Below are experts of layer 5 (counted from 0) of a mixture-of-experts language model. Rows are named router (the router's row for the expert), down (a neuron's output weights, with its number) and show model dimensions 160-191. Each number is 128 + 24 x the weight over its row's rms, rounded and kept within 0 to 255.
Before each expert's rows: "comes before" lists some tokens at least twice as common just after its tokens as in all text. This comes from a sample of Wikipedia text that the model never trained on. Tokens count by the router's weight.

# expert 5
comes before: "| ", "|", "The", "-", "\n\n", "=="
router [154  81 149 148 139 119 151 146 177 126 128 136 102 105 134 150 129  90 111 125 177 154 150 207 147 141 124 129  78 133 129 118]
down0 [128 154 146 132 124 165  80 136 106 131 141 112 143 101 111 149 106  75 121 170 125 142 142 111 129  83 127 136 146 125 101 155]
down1 [118 117 125 160 136 108 155 149 125 132 166 137 135 119 104 140 116 119  86 116 126  82 115 143 156 144 179 118 148 164 141 144]
down2 [110 104 158 104 129 127  90 110 127 152 141  83  99 165 105 164  89 106  87  95 120 130 150 123  98 129 144  97 163 123 122 140]
down3 [116  83 117 107 157 144  81 123 143 166 134 109 167 132 106 127 118 119 113 135 101  95 117 146  90 147  99  97 125 132 131 132]
down4 [133 152 145 150 137 122 128 124 138 124 129 191 107 125 137 129 123 126 101 127 126 104 150 143 174 154 171 141 167 144 125 115]
down5 [117  78 144 125  87 118  92  90 112 126 144  86 119 142 116 119 161 138 129 150 146 153 136 115 115 120 106 120 152 125 158 164]
down6 [116 148 145 110 158 118 147 124 155 179 131 128 165 165 116 138 159 141 125 130 105 104  98 132 160 132 181  95 143 159 119 150]
down7 [129 155  94 180 116  85 120 141 117 140 119 118 114 136 138 135 106 129  83 182 117 136 147 138 101 125 130 113 135 123 125 111]
down8 [125  97  87 162 151 126 159 112  98 130 132 120 142 131 167 137 173  95 140 143 120 146 153 110 119 104 123 158 101  74 140 106]
down9 [150 163 123 116 116 140 126 135 130 127 141  99 133 148 148 116 179 136  92 121 155 115 150  96 124  90 162 115 103 114 128 140]
down10 [114  92 108 157 103 144 129 146 150 141 101 109 109 124 165 130 124 120  97 121 145 115 105 127  98 126 134  97 109 133 157 112]
down11 [102  84 155 136 159 141 141 131 111 130 102 134 127 102 135 141 153 153 118  99 132 132 105 192 127 143 168 172 120  95 152 154]
down12 [ 77 128 132 118 128 150 114 181 149 132 126 135 119 130 125 125 103 163 136 152 150 128 101 117 143 137 107 134 165 129 158  94]
down13 [148 149  96 121 129 108 132 109 122 128 205 111 140 112 121 127 113  88  83 133  95 153 162  97 155 132 109 158 134 122 100 163]
down14 [132  98 130 155 135 115 160 131 141 118  89 116 112 107 118 115 135 139 127 149 112 156 112 201  78 139 142 151 177 123 129 121]
down15 [148 155 150 141  53 137 140 111 120  74 131 157 119 139 152 150 150 123 145 124 128 133 107 124 104 141 122 135  88 144 113 140]
down16 [166 163 150 152 121 127 133 115  96 143 130  96 114 116 147 123 112 133 107 147 113 135 165 130 119 106 130 129 125 143 129 104]
down17 [133 133 193  97 104  90 119 139 115 145 146 141 137 111 137  70 162  97 148 130 195 123 137 111 116 160 153 144 185  95 111 153]
down18 [150 124 143 110 144 137 144 125 103 132 116 145  98 117 120 114  92 132  93 117 117 166  59 137 129 131 156  87 118 124 125 123]
down19 [132 104 155 133 121 140 144  92 110 137 128 154 135 106 132 125  87 138 126  37 161 123 116 144 128  87 124 141 142 109 119 152]
down20 [ 92 120 158 117 123 127 139 162 121 116 145 103 125 145  74 150  98 155 146  75  97 136 112 158 168 108  91 100 159 113 150 106]
down21 [136 107 104 117 109 138  93  78 119 148 124 105 148 145 156 133 114 102 102 120 148 149 144 129 131  98 148 182 113 160 146 159]
down22 [126 164 145 133 118 114 116 120 157 137 130 153  98 135 176  99 182 160 154 138 130 138 132  96 124 135 151  94 125 124  99 109]
down23 [156  69  87 146 141 114 154 130 100 109  99 156 153 107 134 171  82 141 150 139 141 170 120 180 144 146  99 163 106 113 146 113]
down24 [119 132 141  87  96 170 176 129 140 143  77 120 154 168 127 137  76 125  92 116 113 124 106 118 144 159 136 119 149 126 133 140]
down25 [127 152 149 132 142 112 162 140 114 203  94 139  67 132 152 127 168 126 132 133 106 122 123 109 104 111 148  97 149 109 141 107]
down26 [110 102 124 123  85  91 127  90 175 109 136 164 125 134 140 102  93 126 137 103 167  93  98 134 145 104 113  90  92 131 174 161]
down27 [144 163 127 146 166 161 121 123 123 149 119 123 119 113 133 154 111 176 171  97 143 103 122 137  92 131 143 110 161 114 133 131]
down28 [159 110 154 149  99 123 119 148 135 164 132 110 100 117 142 114 154 103 143 121 126 137 130 171 134 160  87 138 122 106 135 121]
down29 [139 111 118 152 154  65 172 121 124  93 107 147 129 128 113 124 112 129 159 101 140 128 123 142 127  95 120 160 111 119 128 101]
down30 [138 130 161  80 126 130 126 138 145 125  96 106  81 147 115  91 135 126 113 146  73 138 138 146 128  90 139  80  79 135 145 172]
down31 [ 92 140 122  95 116 153 166 126 114 144  97 129 141 139 133 104 165 164 122 141 118 155  70 115 160 152  97 149 185 138 146  93]
down32 [ 94 145  96 130  96  98 118 123 132 112 139 143 129 147 154 124  98 102 145 142  79 131 142 103 136 110 127 127 130 148  82 113]
down33 [104 127 164 104 142 142 141 130 101  99 142 145 123 122 143 133 128 108 151 192 158  62 121 124  86 137 119 154 155  83  96  99]
down34 [ 71 131 178 120 148 113 148 140 124 106 125  91 105 132 119 126 110 163 189 126 129 152 105 175 121 139  94 133 117 202 127 123]
down35 [146 144 145 140 133 135 117 161 134 147 151 131 126 120  97 207  98 140 108 136 138 115 152 134  98 153 114  87 100 115 138 113]
down36 [180 139 132 104 134 139 158  83 129 154 119 143 146  94 173 126 177  99 138 136 115 167 157  81  95 107 139 110 101 115 100 156]
down37 [105 107  97 162 151 130 125 105  81 107 118 125 145  95 123 186  89 110  79 122 124 117 109 122 100 124 118 119  81 146  97  90]
down38 [138 126 103  86 119 160 109  77 123 131 136 136 134 147 142 152 147 109 139 135 101 147 146 149 124 119 111 143 135 168 121 155]
down39 [125 114 176 146 113 113 128 144 127 135 100 137 129 151 112 143 121  97 100 140 176 113 148 143 134 159  83 115 122 119 110 136]
down40 [128 152 110 113 129 118 147 119 130 120 156 131 102 136 139  87 103 111 157 123 102 136 137 136 125 139 123 118 116 111 149 139]
down41 [100 144 112 134 134 110 143  88 110 109 106 117 135 125 118 151 155 113 142 110  95 125 112 123 133 114 139 132 153 134 159 113]
down42 [125  78 129 105 103 148 131 163 130 113 165 122 140 153 128 131 142 108 115 150 117 142 119  95  98 129 130  81 133 134 165 138]
down43 [169 106 132 137 134 144 162 154 112  86 136  63 121 109 149  73 166 176 134 120 116  87 132 136 120 152 144 133 134 131  99 128]
down44 [143 116 143 161 141 120 127 138 127 136 121 137 118 163 136 118 140 132 156 139 124 106 140 130  79 107 107 171 105 116  98 110]
down45 [132 126 147 119 173 140 130 141 128 111 131 158 136 108 109 154 132 139 115 141 110 118 127 135  97 121 132 119 126 147 154 129]
down46 [147 169 139 108 141 115 171 125 102 104 111 158 100 128 142 103  38  52 158 161 160 111 123 116  83 150 105 116 105 110 154 156]
down47 [114 127  88 155 136 125 162 146 134 140 153 140 135 135  54 136 161 145 143 134 135 108 105 128 132 124 118 135 150 143 131 120]
down48 [165  91  98 162 112 115  63 163 114 116 118 131 131 113  89 115  95 120  85 139 123 148 104 141 165 120 124  86 135 107  93 140]
down49 [143  72 110 142 134 150 144 139 128 101 108 127 149 124 145 130 109 147 122 108 132  94 126 137 121 127 115 140 107 108 133 150]

# expert 9
comes before: " | ", ".", " |", "′", "0", "4"
router [139  81 124 151 133 114 146 129 118  90 149 131  95 137 107 147 117 136  90 148 167 173 154 197 121 143 114  91  84 110 115 113]
down0 [163  89 123 143 171 110 124 141 112 133 113 133  99  70  74 163  94 155 123 119  74 120 142 116  97  98 140 119 126 129  82 131]
down1 [172 123 132 144 113  88 101 115 162 128 129 123 130 159 122 150 163 149 184 127 130 114 132 130 164 111 125 106 149 159 117 123]
down2 [ 84 108 120 166 116 115 143 127 106  91 139 162 105 126 128  73  96 111 137 113 163 107 142 133 142 131  93 120  98 117 119 135]
down3 [143 139  96 147 143 138 125  72 172 122 124 131 119 129 129 137 157  99 135 159 119 112 150 135  95 165 128 102 113 163 142 137]
down4 [161 115 132 167 142 155  85 121 120 120 139 124 138 108 100  86 190 179 136 130 156 125 103 135 106 128 138 127 130 116 125 118]
down5 [121 137 119  97 136 129 151  97 115 167  85 147 136 140  83 144 127 128 138 111 120 106 137 118 130 131 101 152 112  98 126 136]
down6 [149 150  81 127 152 148 120 136 115 122 114 126  77 171 121 156 131 186 109 128 115  87 127 128 119 144 135  98 154 105 130  99]
down7 [137 140 200 129 152 124 153 130 102 103 122 147  95 116 149 162  86 145 135 109 122 147 134 158 157 121 150 117 127 141 137 128]
down8 [128 140 131 121 128 118  86 154 135 160 158 132 159 106 106 108 101 124  72 112 159 131 114 100 148  97 134 160 123 115 118 100]
down9 [138 114 142 125 112  88 125 118 158 120  96 109 142  72 142 121 163 104 159  84 100 132 132 115  92  92 125 141 136 171 129 106]
down10 [145 136 149 167 151 131 134 136 166 148 110  80 120 162 116 145 122 133 104 113 151 152 136 101 120 108 102  96 125 135 104 136]
down11 [130 119 127 123 102 107 153 140 163 100 142 165 151 107 118 125 138 136 136 168  72 160 111 112 124 134 148 123 123  97 124 106]
down12 [151 107 157 131 112 110 129 103 157 133  65 122  87 103 126 136 125 162  96 128 141 109 114 125 146 131 133 148 122 122 104 116]
down13 [162  81 100  98 115  97 133 120 103 115 104 132 130 113 171 154 162 120 152 105 157 123 145 158 126 134 140 121 124 148 142 147]
down14 [156 128 161 150  82 165 160 176 118 163 109 150 131 152  98 140 168 119 114 153 150 104 153 144 141 124  97 131 123 136 155 110]
down15 [144 151 137 108  79 122 150 142 200 109 102 136 158 153 143 136 131 144 139 140  96 188 169 135 110 129 182 153 153 130 115  92]
down16 [148 148  91 112 138 121 118 159 122 126 163 144 114 138 126 154 149 159 125 105 202 130 101 114 139 112 139 141 152 128  98 125]
down17 [139 179 148 117 126 156 152 135 126 132 138 127 137 118 123 134 132 126 169 173 109 125  91 158 132 134 107 153 137  76 142 130]
down18 [100 107 105 124 126 139  91 136 102 151 126 110 126 130 129 123  85 109 119 131 159 130  78 152 135  93 183 145 154 141 114 128]
down19 [123 141 174 135 167  82 110 126 139  93  88 124 173 172  89 133 154 125 153 141 150 117 145 104 111 152 164  81 136 121 137  95]
down20 [131 125 116 184 150 102 126 104 157 126  98 126 136 136 128 163 149 113 145 141 123  74 166 127 128 127  83 174 142 167 102  94]
down21 [123  88 118  61  95 106 129 113 122 124 146 140 107 122 162 184 163 115 126 104 123 157 111 164 172 133 101 105 150 115  98 155]
down22 [179 171 158 131 145 132 123 126 112 100 138 113 102 111 116  96 106 135 111 108 143  98  90 149 102 152 169 113 153 141 157 100]
down23 [132 113 126 155 103 155 120 127 125 105 158 103 116 156 164 145 144 112 127 134 143 131 184 105 129 126 123 159 149 159 136 121]
down24 [ 96 130 166 109  95 101 111 144 128 124 166 125 102 131 132 165 147 113 181 136 114 166 145 145 119 132 150 163 170 106 132 123]
down25 [134 107 168 121 140  88 147 109 126 138 107 107 118 115 145 133  83  83 143 125 153 119 114 131 146 158 172 122 118 124 131 119]
down26 [106 124 115 102 136 143 146 169 123 120 119 100 123 115  86 126 109  62 121 131 145 152 171 110 109 137 127 172 151 154 115 140]
down27 [119  80 131 114 128 168 140 102 165 109 163 122 163 146 135 115 142 110 103  98  98 124 136 113 101 131 114 171 129 125  93  92]
down28 [144 179 141 123 129  98 124 118 126 128 128 135 165 112 112  96 141 104 135 154  63 120 163  93 116 131 193 125 120 168 107 150]
down29 [176 103 134 118 164 122  98 155 153 107 119 128 138 186 130  82 165 126 113 139 108 108 155 117 112 116 145 118 145 124 145 131]
down30 [173 142 154 139 101 139 121 134 133  85 157 116 141 165 100 129 120 111  63 150 144 126  91 143 190  95 139 110 135  99 132 152]
down31 [119 142 124 114 123 146 123 102 142 115 118  81 148 133 146 122 102 121 141 168 152 110 130 131 133 123 111  85  89 115 151 166]
down32 [174 145 107 128 130 158 115 119 139 150 127 135 149 148  93 158 116 153 117 117 189 129 119 110 153 112 105 149 124 129 158 148]
down33 [144 136 140  86 149  90 113 119 134 154 121 132 118 169 174 136 115 132 142 100 130 130 128 128 146 148 137  97  93 102 150 148]
down34 [147 123 133  93  90  93 164 111 150 121 111 138 111 113 131  91 143 133 143  83 105 118 152 139 127 158 101  98 104 143 139 151]
down35 [109 113 159 135 109 103 149 147 161 101  86 133 114 106 158 126 178 111 144 121 152 137 160 125 129 117 121  96 131 110 101 159]
down36 [170 104 117 116 112  93 134 116 172 100 161 107 161 125  90  88  81 166 103 135 105 141 130 153 127 159 130 102 137  73  98 117]
down37 [139  97 115 118 123 138 151  98 118 101 139 148 165 121 120 125 114 121  81 143 158  91 124 145 121 126 137 150  89 149 171 171]
down38 [135 118  79  85 148  88 136 158 130 142 151 128 142 138 135 159 139 118 168 123 150 135 163 101  94 123 122 148 141 102 132 143]
down39 [117  96 114 159  94 108 109 145 140 154 113 140 177 139 153 147 101 151 109 127  95 145 132  94 151 167 149  98 129 125 134 151]
down40 [158 177 124 123  95 167 130 121 105 106 143 165  98 162 142 114 142 111 135 210 162 120 118 100 116 149 142  88 158 114 147 128]
down41 [119 157 147 104 124 129  95  97 111 125 109 125 160  94  95 127 118 129 129 157 189 147 134 134  89 130 102 144 152 133 132 126]
down42 [127 127 127 136 112 144 150 185 172 111 120 117 135 136 138 145 147 151 147 146 119 139 162 128 116 165 169  76 120 149 143 139]
down43 [171 153 155 154 137 146 137 149 106 137  90 167  78 118 119 134  93 104 114 128 162 162 141 145 143 112 128 114 154  85 103 129]
down44 [162 105 105 106  96 144 148 125 145 157 125 108 155 101 175 147 141 119 146 106 111 143 148 124 110 121 110 136 130 117 159 124]
down45 [176  90 148 182 133 153 119 119 138 134 125 140 117  80 118  98 102 100 119 139  87 119 131 133 106 120 129 146 121 111 119 127]
down46 [128 166 134 120 118 121 144 158 136 115  94 106 161 111 146 137 144 107 133 130 158 161 105 114  97 118 138 147 134 159  84 136]
down47 [106 156 140 139 103 158 132 119  73 113 128 144 122 147 125  99 127 122  75 145 173 163 172 118 100 105 165 120 142 113 145  73]
down48 [ 99 145 140 130 108  73 134  97 147 102 103 135 129 156 113 111 141 100 144  81 148 148 169 113 133 142 162 154 122 126 119 112]
down49 [146 127 128 166 137 113 136 131 132 143 188 135 108 111 165 114  82 113 126 148 124 156 103  97  94 166 105  87 109 126 101 102]

# expert 1
comes before: "–", " | ", ")", " |", ") |", "),"
router [159  78 179 125 139 104 153 140 121 100 126 113 111 134 101 138 154 127 101 119 146 143 164 135  96 172 130 119 114 128 131 148]
down0 [128 102 140 134 129  82 167 171 118  89 140  96 112  90 107 146 142 143 173 193 126 168 111 118  99 144 121 116 120 117 164 134]
down1 [129 110 135 133 138  97 124 117 138 135 125 148 123  85 152 119 148 108 135 119 144 111 128 113 153 112  97 131 109 117 119 165]
down2 [119 131 143 165 158 121 162 133 111 136 130 105 119 135 133 125 114  88 144 162 142 128 143 133 122 106 147 112 125 173 102  98]
down3 [137 140  97 148 123 118 159  98 154 149 132 149 138 149 158 132  98 149 109 105 142  87 107 114 109 139 185 102 142 117  84 139]
down4 [124 123 122 105 125 196 137 138 153 151 103 142 152 150 144 166 160 104 150 144 162 152 118 119 129 140 175  96 107 110 143  97]
down5 [116 123 136 141  64 123 109 166 126 192  89  72  88 103 112 138 179 119  83 125 136 114 129 124 128 158 118 138 103 165 151 115]
down6 [140 145 145 179 125 126 126 131 147 105 162  96 125 102 131 151 134 125 119 103 123 113 105 137 151  88  74 107 107 121 112  78]
down7 [ 72 121 159  72 153 130 116 144 114 117  91 160  99 123 147 122 110  92 160 170 176 122 154 137 130 150 142 118 119 128 113 126]
down8 [127 182 133 148 122 161 159 120 124 122 108 111 137 104 143 169 125 119 127 110 120 117 108 110 101 138 118 126 142 153 145 120]
down9 [ 86 143 122 189 102 152 126 133 101 125 141 128 130 113  96 146 144 118 137 114 113 137 123  62 161 166 122 115 118 130 158 171]
down10 [129 170 102 164 118 109  47 112 109 146 156 135 106 119 143 123 109 113 164 137 118 112 122 126  94 124 100 137 157 118 137 159]
down11 [ 92 128 152 113  75 108 191 124 135 102 117 122 110 107 147 143 141 125 126  92 115  94 106 143 135 122 145  91 171 109 153 116]
down12 [110 122 165 156 131 142 150 148 162 120 150 125 115 137 144 139 147 133 203 126 106  88 171 101 122 139 116 153 142 102 125  75]
down13 [114 145 124 107 107 132 171 165  95 161 154 110 150 121 126 153 154 101 118  93 120  87 120 144 137 128 131 143 141 181 121 102]
down14 [109 172  76  93 188 164 112  97 131 136 155 160 127 152 136 130 136 126 139 101 159 169 150 111 128 185 117 154 146 159 141 113]
down15 [111 144 115 133 158 106 185 121 140 144 118 125 142 141  99  72 101 151 137 131 140  97  98 140 126 100 100 129  94 113  99 123]
down16 [111 145 109 115 158 152 128 116 152 109 112 110 156 133  78 156 119 118  69  81 144 119 125 151 129 127 117 151 141 126 109 150]
down17 [127 165 161 127 118 120 144  96 135 103 166 122 116 152 141 120 143 108 125 140 123 130 155 139 132 149 146 106 147 198  99 138]
down18 [151 115 113 102  87 129 130 129 117 163 103 154 133 129  99 130 102 136 149 124 154 156 142 111  81 181 137 150 136 126 137 121]
down19 [138  83 103 152 126 144 136 104 128 116 143 135 104 152 105 168 136 132  79 115  76 163 104 117  68 113 133  97 110 129  94 143]
down20 [142 164 125 119 161 157  99  80 123  97 111 140 136 135  94 160 126 144 109 116 136 171 142 125 115 139 120 102 149 122 105  99]
down21 [ 87  87 139 106  91 158 193 143 143 139 132 134 126 103 133  74 129 134 120 138 133  88 143 111 119 131 136 113  92 118 122 150]
down22 [176 142 130 152 152 118 101 102 108 133 134 156 123 107 121  86 138 120 149 144 103 168 122 144 120 135 114 115 116 123 115  89]
down23 [146 168 117 186 103 154 114  93 137  96 135 120 144 131 127 144 130  74 113 180 118  84 144 133 123  84  99 156 137 127 155  78]
down24 [138 137 156 139 127 120 116 112 152 146 103 127 133 149 108 174 126 147 121 106 118 155 132 118 120 156 122 110 132 170 162 113]
down25 [ 98 130 120 113 115 187 115 123 103 124  83  89 160 130 129 137 130 188 110 189 105 125 109 123 132 124 130 147 131 137 143 154]
down26 [113 123 133 123 139 143 139 127 146  95 132 135 171 137 122 154 141 141 117 124 137  94 184 137 132 137 172 119 128 125 155 161]
down27 [133 130 121 113 156 164 130 130 136  90 174 152 137 154 172  88 149  98 122 117 121 156 108 123 104 115 126 117 103 104 123 100]
down28 [116 147 126 125 148 153 149  95 126 157  92 166 107 155 105 149  97 148 141 131 170 138 139 184 149 135 138 165 119 138 111 121]
down29 [122 145  88 123 123 117 104 155 134 101 117  81 165 117 106 163 129 144  92 115 131 156 165 146 128  97 148 141 147 159 155 135]
down30 [115 157 147  90 114 126 145 176  98 136 107 143 173 151 148  84 131 112 152  95 135 135 131 134 136  96 124 140 156  98 157 119]
down31 [127 120 116 113  87  86 106 150 143  81 113 138 125 131 133 103 128 149 131  78 167 138 188 122 165 149 170 143 117 133 145 135]
down32 [121 127 123 117 111  84 132 137 152  99  79  96 150 159 141  98 175 122 139 126 101 139 101 139  90 159 131  98 127 137 134 133]
down33 [130 101  62 138  97  90 119 136 156  94 119 134 106 121 162 101  94 120 130 115 158 152 123 107 108 109 146 103 162 165 140 165]
down34 [136 150 168 173 130 154  77 133 126  86 147 103 143 148 131 131 159 123 135 175  96 163 167 117 124 143 135 117 119 114 108 135]
down35 [ 85 141 106 110  87  97 102  92  87 115 157 135 151 124 132 146 170 152 105 124 118 139 135 116 136 112  98 137 105 154  98 100]
down36 [116  83 119 127 146 166 171 150 137 182  97 134 198  96 116 118 134  95 137 128 152 125 144 106 129 113 148 163  87 123 171 145]
down37 [167 102 125 128 115 147 131 115  83 114 149 118 111 140 108 166 114 134 140 113 144 145  92 132 129 117  97 172 125 126 114 112]
down38 [145  94 123 129 113 103 132  98 154 148 153 125 140 149 112 160 112  93 121 103 165 112 129 140 122 113 108 132 119 111 126 147]
down39 [176 112 133 164 147 128 112 167 145 113 151 111  78 129 142 159 105 145 103  84 187 106 127 116 109 147 105 127 173 126  92 109]
down40 [131 108 113  92 126  93 147 108  98 124 139 144 137 157 170  96 134  76 122 161 113 131 172 150 122  74 158 140  95 100 127 135]
down41 [ 78 136 136 110 111 158 120 129 161 111 120 156  96 127 118 127 125 127 144 110 126  98 121 118 154 120 114 150 127 149 128 101]
down42 [129 128 109 102 138 139 130  77 125 113 110 121 129 145 115  97  67 134 169  94 178 124 160 128 126 150 168 158 140 132 122 124]
down43 [136 113 143  91 142 118 117 145 140 149 111 147 118 159 112 116 137 142 131 123 133 134 129 108 142 131 158 146 124 111 125 129]
down44 [141 134 171 101 187 145 166 131 120  74  91 164 130 118 113 133 138 125 135 149 138 131 170 144 125 143 127 131 145  76 110 127]
down45 [107 138 132 112 151 107 122 119 124 117 151 132 105  96 157 119 133 109 128 114  91 147 102  95 128 106 138 158  86 184 118 117]
down46 [ 83 139 113 158 140 148 132 144 117 105 165 179 134 130 146 129 123 128 139 134 132 146 136  97 121  96 137 113 146 137 132 117]
down47 [132 117  97 150  86 150 132 105  75 116  95 147 107 102 143 112 129 125  70 127  85 162 161 111 146  95 139 129 151 156 136 126]
down48 [103 137 127 123 167 152 126 151 101 142 164 110 119 135 133 138 159 161 101  69 136 127 153  98 194 136 129 158 135 138 108 127]
down49 [ 75 158 148 104 166 132 144 121 181  80 113 107 111 149 113 117 116 120 113 106 130 130 137 114 113 126 136 124 120 121 141 135]

# expert 7
comes before: "2", "1", ", ", "020", "024", "021"
router [114  91 130 108 128 114 110 115 134 114 132 131 102  70 129 150 117 178 123 108 172 146 155 177 130 114 158  91  91 136 154 121]
down9 [106 142 110 124 122 129  99 154 127 120 136 161 123 119 174 129 116  73 135 135 121 156 103 134 134 102 135  97 128  98 106 170]
down10 [155 162  89 145 119 105 128 138 124 125 117 120 137 119 132 156  95 130  78 118 117 122 107 122  86 126 159 148 172 154 119 180]
down11 [123 139 125 102 122  83 126 115 103 160 133 145 111 121 121 112 168  73 101 122 107 163 131 171  87 161 113 127 139 122 138 132]
down12 [ 98 156 172 122 130 122  89 177 146 145 140  98  96 114 125 140 139 154 139 160 150 120 149 128 115 136 134 120 103 103 166 103]
down13 [120 130 156  84 170 114 150 149 159 161 121 112 142 131 125 146 125 151 148  90 160 119 107 104 144 131  95  95 110 127 131  89]
down14 [114  95 106 100  89 171 141  90 164 139 149 136 129 127 126 179 104 167 177 152 109 140 115 156 110 179 123 120 149  93 125 124]
down15 [158 155 131  99 144 151 124 138  86 148 116 157 109  99 117 102  94 106 126 131 159 107 133 133 130 141 151 131 143 111  95 160]
down16 [148 116 136 161 152 100 115 158 124 173 145 123  94 116 130 138 127 130 116 117 121 133 147 158  90 111 195  81 142 163 105  88]
down17 [ 91 133  49 155 107 149 133 112 115 145  95 127 144  94 115  89 165 136 139 151 147  92 157 115 149 127 133 148 105  88 170 137]
down18 [134 138 144 104 116 155 149 154 172 151 144 114 107 131  94 149 104 184 119  99 155  94 112 150 171 112 148  97  95 151 145 136]
down19 [142 110 148 116 131 131 105 116 116 111 144 133 138 130 153 164 143  70 138 151 133  84 120 134 131 136 151 134 125 160 106 142]
down20 [156 110 155 135 132 148 109 151 124 117 116 143 157 123 125 118 123 137 184 140 114 144 168 135 131 125 104 127 148 164 127 150]
down21 [158 128 129 127 127 130 134 138 152 169 134 119 115 119  61  79 125 161 138 138 165 132 145 112 109 125 136 148 105 113 154  75]
down22 [121 137 139 143 108 145 159 151  97 126 116 154  99 114  90 141 113 127 152 152 137  86 128 133 164 109 147 152 142 112 138 137]
down23 [113 142 129 154 115 149 105 162 163 118 176 123 158 104 121 133 104  93  87 119 153 119 134 100 110 105 121 136 149 140  96 111]
down24 [122 139 129 116 190 107 115 134  96 150 152 137 142 150 109 119 127  96 175 130 152 157 123 149 138  81 111 132 132 147 135 108]
down25 [137 147 114 115 206 117 135 156 126 179  82 137  97 123 126 122 155 143 101 118 125 143 141 141 144 168  82 136  79 137 124  94]
down26 [147 163 147 146 122 142 136  99 154 143 161 115 139 120 135 141 155 115  91 144 102 109 114 136  86 122 126 153 150 132 121 125]
down27 [144 128 121 118 107 113 150 101 124 155 112  94 120 112  54  94 124 130  69 130 110 117 112 125 135 166 129 118 163 141 166 175]
down28 [118  93 180 114 150 154 118 184 124 102 101 163 170 148 115  94 141  99 114 125 131 152 198 116 151 136 113 150 109 131 162 150]
down29 [142 113 145 132  92 123 101 121 136 130 138 135 163 118 105 114 162 139 130 128 100 162  98 156 136 136 121 142 103 161  82 157]
down30 [108 110 132 111 105 125 116 118  89 130 138 150 137  63 117 131 113  81 136 143 122 153 147 139 140 127 103 100 105  97 140  90]
down31 [123 139 113 100 132 107 148 131 141 153 111  79 118 179 110 128 132 145 139 132  97 107  90 157 121 116  88 131 134  95 100 163]
down32 [113 164 116 112 110 125 141  92 133 139 147 139 128 110 169 123 114 158 113 125 153 183 125 103 132 119 106 113 124 112  97 123]
down33 [149 109 171 118 139  88 105 134 135 164 120 110  96 133 139 108 117 121 120 124 139 131  86  84 150 172 103  94 153 121 118 123]
down34 [132 126 110 122 140 140 133  65 184 146 103 135  83 152 154 141 104 117 110 146 127 146 152 124 134 113 146 117 179 145 114  89]
down35 [153 108 150 115 151 125 118 150 115 110 153 123 106 130 139 156 143 108 107 131 139 119 168 111  91 130 108 137 150 133  93 138]
down36 [133 141 108 147 139 116 153 130 143 139 146  62 121 107 172 133 108 137  91 139  80 108 112 161 132 153 114 163 124 123 131 138]
down37 [ 95 112 117 130 116 176 132 139 143 127 137 112 137 121 164 113 159 165 118 144 142 139 119 117 122 122  88 121 125 146 119 130]
down38 [118 156 127 124 113 172 130 126 151 156 124 120 129 142 157 145 141 127 159 132 117 126 170 107 116 111 167 122 165 176 152 141]
down39 [151 124  98  92 119 150 115 153 122 113 124 107 119 129 120 116 166 160 134 134 139 128 102  78 146 139 157 134 134 122 123 133]
down40 [153 125 117 127  80 152  91  95 146 125 130 125  98 133 108 171 114 126 110  92 119 125 140 172 126 127 133 137 143 135 165 136]
down41 [134 163 160 122 122 124 103 127 135  84 113 161 151 104 190 127 129 119 111 107 132 141 112 134 150  90 121 138 138 137 158 109]
down42 [ 99 120  85 178  99 128 118 116 112 139 142  97 142 157 142 118 118  98 108 124 181 116  99 149 146  92 135 130 148 116 117 160]
down43 [106 123 152 143 194  92 109 117 133 133 152 122 133 151 116 155 133 124 132 154  97 108 117 107 104 167 154 151 138 125  91 116]
down44 [137 155 182 143 149 127 131 123 152 140 126 105 134 144 106 129 111 136 166  97  98 112 168  68 147 129 165 136 153 112  70 136]
down45 [113 136 151 104 133  99 124 113 106 130 142 159 119 145  84  98 131 101  91  67 126 146 160 133 149 125 140 141 140 137 139 125]
down46 [164 140 155 102 145 111 149 132 103 113  71 110 124 160 141 166 147 143 124  97  88 136 114 107 118 136 113 131 124  82 139 175]
down47 [ 91 154 133 111 143 132 146 127 136 144 117 121 154 107 135 160 106 152 131 133 128 124 156 147 137 117 119 144 105  73 117 127]
down48 [101 142 141 142 106 111 128 127 143 123 149  94 150  62 146 131 184 142 104 135 143 154 151 101 136 139 117 149 143 165 140 112]
down49 [126 145 136 120 164 190 146 104 136 181 131 108 129 144 162 119 154 106 127 104 143 131 132  92 149 130 115 105 134 150 144 106]
down50 [128  95  95  98 125  98 130 129 102 106 148 169 126 139 133 136 107  82 162 124 115 131 117 102 120 103 127 100 145  92 156 141]
down51 [112 101 108 108 192 121 146 154 167 143 156 117 111 130 134 111 145 108 148 164 110 141 162 153 112 118 146 170 102  94 114 176]
down52 [103 109 127 141 112 119 102 168 115 142  99 156 110 120 111 138 148  99 113 141 115  86 134 119 148 135 128 159 111 132 122 156]
down53 [106 158 128 116 128 116 130 145  80 139 126 155 138 134 134 105 109 140 119  88 167 144 148 148  92 104 168 111 141 126 124  91]
down54 [142 101 124 103 143  83 133 115 140 162  95  97 114 142 144 122  96 127 142 119  78 125 121 144 153 110 126 125  99 119 129 113]
down55 [107 135 160 101 121 120 116 160 104 128 135  95 153 120 177 124  93 119 112  98 149 147 122 119 122  90 142 127 129 137 101 107]
down56 [174 154 140 122 115 133 143 176  99 130 150  98 151 151 118 137 106 117  72 109 152 108  98  77  68 160  94 161  98 123 106 105]
down57 [125  87 158 160 120 112 148 129 151 123 100 124 131 145 125 108 133 139 124 135 130 134 114 166 157  98 107 149 141 125 128 159]
down58 [195 128 148 141 127 124  74 148 152 127 144 147 133 110 157 154 124 107 130 140  74 101 113 127 122 147 111 139 167 147 104 124]